config = dict(
    hidden_act='swiglu',
    moe_layers=[2, 3, 4, 5, 6, 7, 8, 9, 10, 11, 12, 13, 14, 15, 16],
    routed_scale=1.5,
    norm_place='pre',
    qk_norm=False,
    init_std_qkv=0.0371,
    lr_head=0.00983,
    schedule='wsd',
    decay_fraction=1.0,
    final_lr_fraction=0.05,
)
Below are experts of layer 11 (counted from 0) of a mixture-of-experts language model. Rows are named router (the router's row for the expert), gate (a neuron's input weights, with its number), up (a neuron's input weights, with its number), down (a neuron's output weights, with its number) and show model dimensions 64-127. Each number is 128 + 24 x the weight over its row's rms, rounded and kept within 0 to 255. Numbers have three digits each.
After each expert's rows: "comes before" lists some tokens at least twice as common just after its tokens as in all text; "gets" lists some tokens that make up at least twice as much of what it gets as of all text. This comes from a sample of Wikipedia text that the model never trained on. Tokens count by the router's weight.

# expert 21
router:111143118154120136142111089144120132116100118101141174145146133120118163175112162116150155124119119144152087098164133108110109121151152185161151156117093144147158113134112096142159115190113129
gate0:130114124122134143102153140120149137151104111116159144100140144134110150131118109127156160107092151122147109115161127108149151136126192128132143114116079104075128120125081110170130124130138126
up0:131144102121128112123121125151123098153134159103141085109113095091107101112168109097153139168159091098120112144126154109140114144123164101139118137148177131116127115124139176108113102115121146
down0:085114139170122147109131136133097118160141154144123166112117099055108130175143111138158123171165132135107138108130147125082126098138120141163122164090120191153126153165135073174128153108154146
gate1:127150093104138148129111111116107134133094131107078148137124116108130136109156134147113121097162152104107139110117095123144077117143107134134125144156155175172106092175148151118151100140069098
up1:157128129145096162114129116180119129150100129144171126083108103151123116134105101168144145150119113103119167120140091086111149115104146109171121124108108110094091137127145077150138136111109128
down1:154088146136120103145103119162164135100122136095109098161137103147123146113154107072092136149162101103182135121089169094109127143129112170146123114120156129118145147165180123141145103159117120
gate2:115076098099150147141110111154140133100177125155128146105115122146107130074118146119161136124155149118123083155165175112093104111113099132123141151118175075086124131135086116132106078116118137
up2:129114154134131178124098185097120172148128144156163124163134152122177070105134095150146092115127151141095144124183108095156148146084119136116129126144119131106171121118167143093119140101133156
down2:126133102116080143152127079160105171122154126158151149136102127129100124110146109100124130101124142102130168102122098143093095128089135201122135136120177102115124127141061147165093129139158140
comes before: "-", ":", " by", " is", " well", " new"
gets: " a", "\n", " as", " A", " an", " one"

# expert 2
router:113150117102124151168134134120151094111118154091154127120138115114143109091121125138154123145093164112141148137104088145118161114134146124141099145092173134142089107150140136142112107108156127
gate0:118131121146135153143129075166129140157109124155113121127131118128146178168138103144134124126100117137103147082146104157100109144135120108127155127153115135161158105126135110112103141140101078
up0:173166126161113075080124153154111136103153075119130103129118143103108114159135153133114138130165155123118106157067150140130102142185139153132119107116149110091150160115122129122132159123138128
down0:118108142114176166091123150109137066124119122141108140154108117124116127141104138142146102152135109088138139115124129121096130117134139103183152123162100114110100155133109076113125122145113113
gate1:106153080074149141123123130123126136149149109141146125132108109122101129190122091154149134131146197091114157137104078187137109164092121142096153116119135122153140106137150106155087088131117123
up1:076121081103138132101159115106113122143125127166110148138180169137122146113124105106142138101141133125118192142131112101131143076112158167145126138135108112084128132134159126143141120151124163
down1:153103155109158136154142161159147123106130117164116132109106105091131067132128101077134134166086103141162177133120132129144129129123143155147082124135151106138108123106118125087110115125150178
gate2:101096111139149113130181161122118100112105158102084131108151125127154119111160129126142119113113164140128089121144112117121129105099136146192101111147126107121077064139144144147119110122146098
up2:124119155119170150132137150165151170145165126112112078169140137082134153144144113104128166159142141159126075098151153100139103079101162102152144115125134097184173101173140115143115171134160157
down2:103121129120107111094139099115119110125112120141132156106097108126107140123130131154095146136134161136112146132157159124167135134145096156086140163139166131127108186109098122145165116145132134
comes before: ",", ".", " of", " and", "'s", " ("
gets: "9", "7", "8", " University", "est", "6"

# expert 11
router:121127080100140151146146105135160129117121135145149160141126089136086149167131142139113075107121151136154109155110096119153157101125102143154126109114120119125100130118147089102118105116156094
gate0:145135117107110128130137080164132140149170129133182176080123104133122117164125145121154073114129133154162122133088125128098131124130095091133103112133107120144151154155121070107114142150131168
up0:153123151145110128116087123108047124138121136122096109104129098121102087111134120113137145123122118106143131121140124136101166165189117167120124154159133147122131160142127159105140099102117120
down0:153142100109117113158113145183107108136079119169092111140123101139114133140143112149127144153141160136159141118106076100089156116116065110106143172161129066101176149135085096118148101158157121
gate1:144104140134149089093150137151090186077149145151127116115171146141126133150127119131135135127175152173101127116099095144127129155087136110129161128134150152123145090155187117127182121121121133
up1:151147142151122163120121113096170147127108126131126141121081131082154145146131079111140142139158112155164134107145130123151124126119128061157121132123116131122112099130123132156088161127115122
down1:132139142081116142126123156147100116119125171125120156115107136108103116129108125115143096112091133142124106130144123109115095121159134103070139138098105160103116119157110088106134174126072108
gate2:094143185146134129154086155125081124160151144194105101072119154159145161140175133094068120127177139103131096107099093167122144119153077092144146141144123099128149098099139129119112150118114118
up2:129126122141154108126118158146152116149129141137160114088153148114135125113088166110115129141181143120107160139141179145136160148126118088100137116165094107147124098153089129117101151170160124
down2:109138127091084132098100143189153143109097121120117118147138155116116097176148178126119124143121095102095137190114115148165106117152126141167139146137179133136107125152139134142114129125132108
comes before: "1", "2", " |\n", "3", "ate", "ain"
gets: " ", " M", " p", "p", " P", "P"

# expert 20
router:097125160152141104122146101133138173119101151099114130108099133076105088112142136144117152179126145157139155156139137123155112150105146057087134085154131130089150133126112165089140087128118084
gate0:099091163116112107128127112130126135149142135176142089083145125102123128072121130185109156176141109117125106101102113069175115119124183144149088123128111139126160136139118108145140108140120154
up0:102102121144152146158129097107127108173119146184156097110151093152098080123118144148114160150168160118112122083118147140136131114150113120141130121085119115134157154118103154113125193169156179
down0:098181142125085162115118129193174109154151123100113122147120105149127109131139159113103096132132115150128094151124172133178099118150133083136109152145074137157150114107115105149077125102087149
gate1:136102118138125140118114111103133078144148121143170153115131123117130120137106138167125159102058115091108114096091108137128200060128161162143105129134128094144179132179136140154147102146112133
up1:098141159107114114110160137118167166115154159116156139131119137159136146118176087160165130120156089128101132095130138101085164116094126128129133179101120136116153132133138159099114120132122135
down1:112126155167120164129132136154133108136097124154114109082114129116126145156109137118112136127150139158158120090132082090099148117117142170150149132117141174142146073122120101103114139158159132
gate2:139121161176152133133103141091113166169176149121135110132115108107096093102094137144118147159123119130156105136148080137126088150096135108128144131184105145116121114126147140148117146125144123
up2:145136147132117154117134122127091085098123123137129106129118136124110133124096126097160154202107149126086128124135157142123142182140073131117128145155156092124166125136154132140139104085112119
down2:141143066110069135126131171150145168090114162130109151149130112124132091121104125138139105112171092106142121142090122128115116115108145117067129130162138114107120165121134123136168123086152133
comes before: " ", " —", "|", " MPC", " ·", " Total"
gets: " |", "|", " at", ";", "=", "\n"

# expert 28
router:143144173146132128138152157102148173149157137137119159141129142092139159127136082158095143126142181144153084157128115137117128158104125113123124142124155137141163079172149130143106136158150146
gate0:101132148102124141109104093139156133115138125113089115165113163102155156148148108119123127082144083131135086066130104147128122126147098082093102125112133083147134145128193115152140111160186115
up0:135109109132150131091136112135156147133149107106091085123131122113139124125139138135148148133149114065133121114122135085085101140163147143115124120152114121166150070079138130142139114184183107
down0:151151137135106162134126098151166175095124136156200121133119141086117133169115151129148131120127127182124129145118092126155117093082145098141133116147129148110165127126143120171142130044154113
gate1:100149138106131129132136119152093126158125078064156133107131114114106128144145143157130118141129142125138140098164151132136095098109130045133149127108089094125095110121156126157132146156110104
up1:131145154140145153146151147129126133105150143113140083094117089118147149128120116142084121142140098133154139126151109154133157172138115123116094142101128114106113114164139164136147073122133138
down1:141179086131099132118173142156112117113117158113096133095119085122165124151152141120197124144152102075120124128127117160133104147145140167136125155112091122124096146133079106098117103112138146
gate2:108138164140117147133109131137111126123079091149152149114123140130115134133114110120158160115122102105102139131109126122100165123114184139152114141140192099137105140143112080170146170160127104
up2:105071093104162145122139116128138159134167134124109163147119083081122125141140168140170111164144133165137135158116116120133085119091107160144164139138113106133144098071099155119175108142085125
down2:133116083089128102115128109164089129122069111135119151094128135117105099091146153116101117169150117089135120117104153146141145133119109167163118129108120103112129169133153119124165103155115129
comes before: "0", "9", " |", ".", "8", "5"
gets: "1", "2", "3", "4", "0", "6"

# expert 9
router:112137123146134062111160118111112089139142107144165172167171135118133152126100128154113134119136159113110117140083164098088126100102149165163122144129151129127134100115086128164086137113122184
gate0:071123094078115117132150137117104120154137080126116128141128112125158134131156080095131141098113156145120183130155121135129113142108118088117116136142130119150096103128154107082154089129135116
up0:103124153096097166147161122118114146140131121104108169124128142177127146201136131144110104151102127136134119151162129091142135110109156114144117137122123134121169129135151153136144089151108148
down0:083160123136049126129128121125117096157136117108118104132122152137148168123135093132114143125120114132108142132142154104095130096145121139119148148145151165142186133112105123123131118156111129
gate1:106130156146130128121128123134146108121139101132133124096117105120126161143120150148130153120117120168172095090155158084166154114145133160151096094066124130109118135123093094208136103142139118
up1:113097092118124185105097162107127147123161103149137130109155104144162163121156125108127131109162123143135137084141128134144112119137111151137111151126120131152159147134155089137089131186143132
down1:142176148143130113149186120133108124157109137148114116148110142091104141099150130152140134159120129119137150120075102123136114111111165128161139165169124119129127092149071097130109130139128116
gate2:116109130120155122157115131131167120099118127138103125112124106160132160142148071135142116091146155112112106122119180127098110091131111123159113111103134121103126162086165185130085119125109149
up2:115140146110134117157140109139084122130059136137129105099132151107100122095140151081116139109114113098111112096132099083138136123066135157108136108118150140132115101112115089107123121107134096
down2:148127104108105130114109177113143143121108157082117184115098094115116149136099154155171108109143129125157093170151160137128177098120107136135138176143143125096135170112181139124154122091096113
comes before: "2", "1", "0", "3", "5", "4"
gets: "9", ".", "–", "0", "1", " "

# expert 7
router:132094108131092129125217156198097110104156116130126139149080120151114099138138121184165133121100139099157115100121137156115142124160119125102099090152084091117112148109165113128129140099185129
gate0:103130137156112085130125122149187150085093122114103122127106131150144117182147179084105165121166116127095103099170130119144122130140133116154092137085152152133108104131117145103078144177150101
up0:132084155133129142076131129129122148124123107089122181105146145118078146127099173119122140122096096111122143121140111118102126096171097136127171124110110123118093148104107102112129126121116157
down0:111131100122141153192111140110133136103128167113108146132157118097139168124059119052081157119134173131135134105133153068109104123128138124113149169139142149095147092173131092149112154158124127
gate1:126135106113133115112096107129145134119145126125109134087160119172119124103118120100163136123151147128133150096091097126108135118099115141156084140141126122136142113139101114123139107135098138
up1:101116124110092147125153099136132118103158112134170136091107095142127142121109116108151148063098181171133119109128154144088135155149106106128146121144093131124117106137086137132138150136139120
down1:136106105141139120130129153103117156159144145111099144119157133108131111116129146097115176150125135114100111110149134107144151126124167076150096154122143113165119043133115128091122144165085133
gate2:121103166110139170136132154115137114157077140166159158105090142159172132178119102146118161123140092148138135128098149126118145162118087159151155148123161093123122144151140154129138145132116109
up2:119159137134079114123138180149122110121100123111131128137122133180115116117147128110149145144130159129102147127168148129080138147125120148109144114126142116121151133122112112147126150109101168
down2:129080109076163145129130096104121154126160108123134123112143101173098145115154160076134117064127093119097139154116147104138102158117110105126072125121152141128129120108085076125103123102170101
comes before: " the", " a", " \"", " his", " other", " T"
gets: " of", " and", ":", ";", " or", " for"

# expert 5
router:140139084126126088131088121087135162109172142118163101124134132136136160138121120157105091116136114145123099127144125121148151154105132081149110080128172104097157126132146161120107135112130158
gate0:144133129168101082096144136139097131081117125169132127163105083141125138158140171166120138140090098130141141118141103141166130110184127129108134146142135122115177128141169159172160148125134146
up0:123105139109122138119108158102104128164114124152119073122150109097099092126130095100121135107128124144114120072144149147147091161173134141092134148083130151169142119143124140147116119119110134
down0:137089103113176122121152179101129153100105171188121151101135162163131178093102106129171124111136120150141160121173150119132122118120196096146153134152142135138140115126109164126064118135133123
gate1:126080127113167140158098123117098127128136104133083134122129114141116108118185111135153153136116133116071147125176122091098096061163113139150098158110093145129191126146135132113113093136117125
up1:093150123094105103124151128121146068097103137138141153106139093116126128128101131115142156130121116160149134107114120153130154154096132134112159110078112121125094134137128151115202122153153071
down1:120134148114102098118096115122121167082119104118192179123128081129130133185131123121143122104116142129119146113133122132141100147165115130169140144148156101126136103126100173115141144121162144
gate2:122121151110120122174053128137112129125183120150131082095130075157114120175092107124148120142127127138086139138142137133158112129143131139125139133174098158127092129109116130137141130140085168
up2:151114145163154069134110135140155103140143145136115118118149141145156153110135162129108138163154145125139118120119132145138100081179130117133106140166153147133137148071092138133127084109112146
down2:116096098131164081144128135099139122114162136106121125177102124129193149037169190119161166127148138144162110149111186147116182145061163124115144112117159119099134103068103102096118144132141130
comes before: "1", "2", "3", "4", "5", "6"
gets: " ", "-", " Royal", " United", " •", " New"

# expert 10
router:151120127132135123129116126091139138136124147124093120131133123141131145116127121108108123132119114127115149154162192115123121178103142149122118135149100114098172105131162117121109172126091135
gate0:154114111118183168148121166093123149152149130149147112168150116137112104144133106138162124130149105174093109106161133143174122150127112093153167111140152103130163123106111139122121123139117125
up0:107092151097116155126084180154083138148161125107130074144130141097099146153137056127088147176117089148111084117152142132143100165134134082133124169168140091141121157129146132183152157135182133
down0:165095114105123153067119140109135109128113135161120122120154116090094115135118118125170123126151152132131092122165111159155185118134119091144182142130112108137089109124130170129132145150178124
gate1:136156139115143157133124111103119156108125130112089140167056155084105142147168137162146096130120127121125087155103137108111128163074123084142153126157108106121179146137126108132118127122150132
up1:109104121140140146130155165101140128161161129140081114108143142126084138134130168087137113150143123163158145115129149158106133139159109116138118121130097128143152108143128104134096135130169144
down1:148150162117146155162166146163146184120115130160144173160105177164106098125121104141059150108125109134095143109121121111145088123112121131105145119109158115111163144091117144151147112089139149
gate2:110103148124152150112114139103084131141139072150120138110147121127118114126170131091134139156156086102113150121144078129137096127150121092143132105111129094153119129146142092140134141116106139
up2:143104146108141118110095127114139117139136118145112094092145142104126108108122060139107139138107096113134143181112072133165169112067192072074101095155127135107125103123122164147163085128114131
down2:100122083117157106117164101123135121146119108133099116144150172100089099154115121109142142139144129139111160169111107140158084159159162140120147142130134092123096159175125148134109129154141140
comes before: "|", " |", "-", "1", " |\n", "==="
gets: " |\n", " (", ")", "–", ")\n", "\n"

# expert 31
router:106141116139111145174141127117143143141125132126160121127150143100114134073124163143157095116163162090125140146110154148079166130113168131130158166128134120123165129122088202109146120136160135
gate4:120104109125129134103083102105141127123110097111155160134133135120105142139146153135133150142158124128136123151137134127144159119147134106137159119129191155119113086148113132133076105172097125
up4:131108128116114142126150093147085108141130073129147157119131135155097080162089110129150153108137119110145123138074134188127108154133122109131179153088142088121116116134120157118107099124117137
down4:168106137139132118098131137111116145121121196107136121115143107095165132143126101114142094161141126130102156101124144117125149117126120112121133125158106153127118114100147159115155098107083148
gate5:087106098112155140137139088139105109146093153141145123125127101162170160148116158138127088094162107127124159116109167106092102152142104139111083147131110111115119104130131150114103145132159122
up5:127150103111091102137104182152168111128137105134129084141093093170114101136125097143148140147124149129139142103150130099126133094153125159161139146076119110143146157106170126141112141154128147
down5:085091149104101152121122158138110134151194102103140123137146122134128142101117134141118102103172146137128141126097184129129124105107145163132114158130133131163148126126134127096130137150112160
gate6:154135111123105125174092098136128142150113097120158138141115116122143113122194158143175143149141097133097129098136089170112146111118127083108159166125156119156119099139126117119153166107146145
up6:152109115121122147132100111109099136159131149149122161189094137114167115123139123117172113125138109135102120131113143150101101148168126163130119123116127135162101105085116149120140108116160092
down6:131105132171118120127153119134137156137146160143118128115144131140122159100148099142099125157131171176146117119150114146140128145162171152156091142107151094113145153119123074144095098150114174
comes before: " |", ".", "0", "–", ";", "5"
gets: "5", "4", "6", "7", "8", "3"

# expert 24
router:141144106110137166125135175092154114100109101158099082109162158105144154112126141116119131134104041155107114152123118145115123144094085094105145151089149110117160136152133113134140123134193166
gate0:139141104141090148119116114115139115131114139108175166097089135179107105114085146120137141161136119080116150093124139178093110111198065178089113138147110140108145117151120126132174153129144171
up0:115110129120161128137180163109102175143130179104132124147172175135170164159123164136137122098113118107122137123135135098132103109119106115126121160117134079163106148102137129109159154117143100
down0:105121161096095114165122125143131137124149154122112170108114132101121109161153140127175131129129108132178140116146139102112120127156146138170154106126114127124116104130118141112123145155133141
gate1:125146152143141145124122115098127120131109150163133147153108139130122110106109096119120159078098148134106119163160126110116080160121135141158088111109106103094094103141143125135116162119086119
up1:114095120113135128093106127142132156110127154142145109147137099114113096150103121118117100128082136132150188175105169088135143146128117121125153129118122131116129143107116125106133116122181139
down1:098103081086158133130132109155113198118114127152149119126138127120147122164098157070185108120078147092154141111174147184165117141102142145157116123169106166114146117123131088133121178103140095
gate2:101114099159155156148137094107108175123155152126136085103139179161158115122120107112110090140118138136133175131147127131098092144138139139132101136166094121085170111118120092131100120112109155
up2:141149161128165163148162131120141121091141095093154157135130147127167138151147147134138153079145142114076108111095151122149123150082158144162138135128159090129129149198120116149110102156118124
down2:113131158135116128103109135110156155171120147100139125102127131106123097119161163074140113113155132145115113165162112142128166191095175150129127097173106169099137094132138122094182100145137143
comes before: "0", " |", "–", " States", "==\n", ":"
gets: "0", "2", " United", " League", " season", " was"

# expert 12
router:124113141113085113114099140139100075111079074136145134120172109137081063121133114152148103115122107108127164098132161131123095114149115133077135091129106138103126141108094171114158146097150123
gate0:129102152096118123163121108107134135123124136142131128131110149178167151142161100155161139128136119089083098204122153127104064106096150149144137171136120123110145107105131121127114116116082165
up0:106163110118125111164148117148131185164135137132179124167151102128136147104107149112149118116141183103135144139149124103146162149102145124133159136105172121176160101149148104176143157141124115
down0:107129141158095146099110191140129146126158120093120140121153131122147157140120137139140128118116136129101112178129091118118133123074147100122166118116128082107118086113136169128115093143075124
gate1:128200146127091134140165150132155113140091058116179148105157147135133134144135154142143117123134118090126139142140127100138101118114150134166156089137130126124134129128144151126131148147100154
up1:138129133133123125142145107126130138160138093151121112119165153115156139123118118094143112090104137110145138163118081107123050131094176164131123161120099137124124117141162121139155091104084139
down1:108106137116144149127100096081110122159106136167124101126131163131115149130126154123138157141171124156111107116115162188127144069166094122096138110136137103138129092131146118158136162133113129
gate2:138106118158154138117136108128141133170117064103119153103154120158124130131107117133077135103109149136125120159125154210141157133118084092146134146118119115146114133164117185118104135133118115
up2:117093123083107128093136153173138110090128150109110124147186113134118103146134111126140083090167123114103136153167127147148129147157120083135187100119149124132178153136127143140138151100150125
down2:133089071107132117107138098166071160152115146176146151119087124116146130168119128110103135113121154080142124129096096140119135086110102116090117154125123122122115143109159120088155098113121102
comes before: " the", " a", " his", " an", " its", " their"
gets: " in", " by", " on", " for", " with", " from"

# expert 3
router:122142116101116130175150127132110113123130132154177191120077125162110094111167123125141127136121084156172146191148111118109147135097133138085116171135152134092118154147156112104050130077145118
gate0:132084130087116142192092103134113163125153132143123113156136094120131108113187125143159135111128138099113141110180100122164096115081107128110124138151113154124138146134181126147091067143130099
up0:125135164106153110153134123166124083183156114103130127125132146120177099111121129140151155144137123153103134080145085124112101133114178155102126139140125126129115122149136138133159112146103058
down0:106092108106172128144138128165152136138139118177155100133188164118147138141147095158136100122090137136142153115122117140074087133150137104130060130120140146101150153138123170178148140153136076
gate1:148117140093152137098135124062116157142143106148118152123127124119153147142144125126127171118133130096168123093112113154119115152145162152105133159124137102136134111143140121155104128140103129
up1:115084086154060138144176093153133108103119140132129136144132098127134144106086121142160117125128124110117147149167089093186124124131107161146112125156140147155105130108166124119117123138130128
down1:126129142111129111097103148119128155130153095150127111092072112132151137143160105107166112167131138132111150091088108119117136134161112113149164116111156085157130130140123131086088098144125120
gate2:082143131085118176136158140116173167164171064092102140154150162163117153146113138143139113089121163151145088124150138129109071125123114131117119088125102139123095121151139161150151153120114112
up2:124157085130143142147114141152131132147119161131121126127124129129124142122138108042166137171136090140118173161130124183096114090161106147150129143127173125117116132110115132142112113106117134
down2:140118126119088141140128098157114144137114145077129097133157116120111096123114159142160155124130095150158088139120138183143163132139076118138107113148174151127124145075087126076103107141125133
comes before: " ", " \"", " L", " B", " The", " S"
gets: " |", "-", ".", "|", ";", ":"

# expert 30
router:124073136160172136094139116130092139143177116166082072089114165141123162152090094131112151109160118115093161140109126096131097180142121151141088140136152120102145149124101102176136126112109128
gate0:143133161129132104146116104124124066129165134131121105106131145124095150141109110087109171160128133121146140123167085098115124099141120083139157073181127118152156088142116108155138101129118117
up0:138124116138148143159140091132153123105111151135112078144156119073173123105169126114157101099110126124145163150134121135149084193145095130151137133147108138134108137139153146079109148120096092
down0:126159140146133120172142145153111121127107134130182100093115096103148114145115143119175150135089132113158178112115126113145129153103150110098099124112090106149120129159121147131086060090137127
gate1:141126125164121133138118177145144116137141120067142120156115137104152118092095148135127098140116161102152130124100136153157128148139086128118141120122098146164139083103124131156172143118114112
up1:127132126140117104170137123115143166088141129103089129116143092134130119151139125120117165132113105133100109168161095155140129099171154143109139099116142135121148174125098094057125121105104126
down1:116118145129160172122121110140144128122062103125099111127109137171133140111147121112132104135113106154102106108148116121143152112116106143083131080136157108152158120087136153088138137116128202
gate2:104102116113157152155135085143114140187170144138119096143124096128146142151180149123168122113115091121124140115108162152087136112103096122139118150100116093094181135115144138152099138110139130
up2:117146095097118124160146148111151095122089139099169132142122118126143105087106096146135100142141180110138159092156131164150100131160118111133117144184106163108116141171134142151180149111109118
down2:135125124195206121124154127082109174107167144104146188217164157094126086158145125103140107112156158117181184128154167096109142106147151136136130114091124166149160114149142107141116156115134084
comes before: " ", "0", "1", "2", "8", "9"
gets: " |", "0", "9", ",", ";", "."

# expert 26
router:137119116153154111111117134080113125109121157113106158164153123151154152112135149122108114149102150119084128100117126105133110113113131097131145167131131132114155100120106107135133128166139072
gate4:161142087109135153102161094157140091091143141160138148103090119128117083098113143102177093147082134137124125123103140097137126162107128155107166126128116136100124133154112088094137075137087113
up4:161080094134154167117114118121131149123190145127110142131156144129129137094118112152099131136117114122113132092098142105102112143092098106152174157145122118104145090104070131115124117125121143
down4:100108133118180152161131134147106121116159102150123119125149125159125142148128113146148115126121124115096139099131110118114142135129134125118144122117152126132182092116133118086069123103163153
gate5:136128161112121169151098171157129099132113118110115125140156103113088113095120106133087127127154092137093159099109147114118124137092177076118117101141158102103159117060114099122146138093137093
up5:138147119126132128158138151150134098124121159091112138144126135138119150143146139163144136138140113135146123146118150129143140129154143104174161118139108127130114116110138122148038087124108129
down5:127133138125140133100107154099165133129132166141124163088161106157142107095133083123112080156135152163108123164101148135107142127134142111131096078126138128101122117132107158126115086144149137
gate6:176139085106135108093096162135143130128160146137143115197100122159121117120092123090099160104154117130120107122143091133119125129135066133155166160160112120140171115109133143115167116120112110
up6:130130129093131142132139166144066143149150137105096106146150108090099103131095112146102122135118099112142172130163097118137146125150137109126133211060121115104154107126114153131116151126127105
down6:119138142092130107158128162102129103125103120152117138124159146146120123080098160134132138151130089101133144122152127135134141147112090089099150118157140137136075153153091078125107125099087140
comes before: "-", " |", "–", ")", ")\n", "\n"
gets: "0", "\n", "7", "8", "3", "6"

# expert 6
router:157127142123123090151135158102102116136133174138145120143129118122140104126132114133086150128176124114077114115132086091112120117142122142119160127098149157103105129131133123092127124097097139
gate0:098135157109143171084114106077143108130126167135169143112129174162136129085117134109142146135161156136114124112131103122133112152128142149105176135138109123146110129122147146142119133141121140
up0:137111175117100141154138142079081127128140153134120157128104116155117132170138129148189093101123146094133140175131173127105098162094136100137110131105105130159133095119160140117142091151128169
down0:137114109094121148142166095130114166112083110077126151160160147095126161095132127164164128123094147138144100169077138155101133172127124140115126129103098125147173078138118142151137104135164132
gate1:147123163175141092126134105142116136051115122135150156140168149119141127123128123144116132118155125108095116109174120135088051103125118159150175102155099127104119110137139132172130119161111077
up1:097118127118092155103160149119128123161134103113150152147150152131179116091125115122151118090083130167163116106133170107172160119158105107124127129105127098126146145170167134138145144134138123
down1:090050112150120150104160092136115147154131139124167143128108092084158118145143118091138152113124139124104063133113136091160116123120105123119135109150112072175103102134120128100107126181143126
gate2:109136128146126155169134125147113118138168112136099114166124091144162119165090117105126157112147145146137110110112105155141119116093141127128129125137155125154150111132157155157165141105039092
up2:156129110125092128108085127088141134158126180151145077103110109147130127094108126133118126102137146154118161103150141128164155119129112126095116145132143134120148137117131115119148109146102128
down2:123094103132093122121149112099148142149134136171123076137137182155123138077124140111113122143112125112160139115147159142125115115104151094166120104145114154114114129145102100143144116112122154
comes before: "9", " The", "0", "8", " In", " He"
gets: "1", ".", "2", "8", "4", "6"

# expert 15
router:129109122128120115129102104137148101139126152103133110161160118126144127106096138095165106058160114079133152091152127116119144093148116166084125087136101128091122168104146101115184159107102086
gate0:154122103140145104120086132124109125130147153152104128173150146121128179103126090153120138158166135109130134123121096142146113157134104146137144139125118125136143097120150119134161141111128126
up0:115154091139101106144096090141125109169082146085122162069118094103140126147117159094106102138075145129066109123099149161113126111109125094148151108090165119110139166143147134120125103118112139
down0:184103145132112149137155163113118151099137148139122134143150120102118120097081151094153165123157147127146133108107116088126078115121146135154101095162156159153085143099149148112106113161155098
gate1:094141119139104142169095127128094116157144132155138099096127124140156110088162114145157133148130114081171130124115141117166128138109122104100130139125163122094125142110088127111150085126153115
up1:126112125113097085133128124122077175087132114144135160149139095117137148141150120123133153099128118124138132090149102127107134111139143154093140138077112107102143120132122170107146156116122120
down1:109084147110127127098124135105118109136115102148099126116098135133136137163159103123099131143159105118145100133134120150132132110130119147094090121087133125159118167111117119144191094118107116
gate2:160154168128119105135108161126116093125174094078117101110126175102124129100165117142129161151067133108093094158096120107121109130133138146152177123161167109112118104129112090175119155096127142
up2:130135122143131105134161120132162147100140114130144108163087137104147163110124124105078142126122160099160136106158137140108146106146114100128146107161154131125098161128134123165118175132131115
down2:134130151111138118081128178129166140101087118069084153109105123113118122133145075084087112116127126156139138115104139150157123140135121142127181077163165105127102135108115133158074172111116152
comes before: " and", " a", " the", " which", " but", " he"
gets: ",", " (", " was", " is", ")", "),"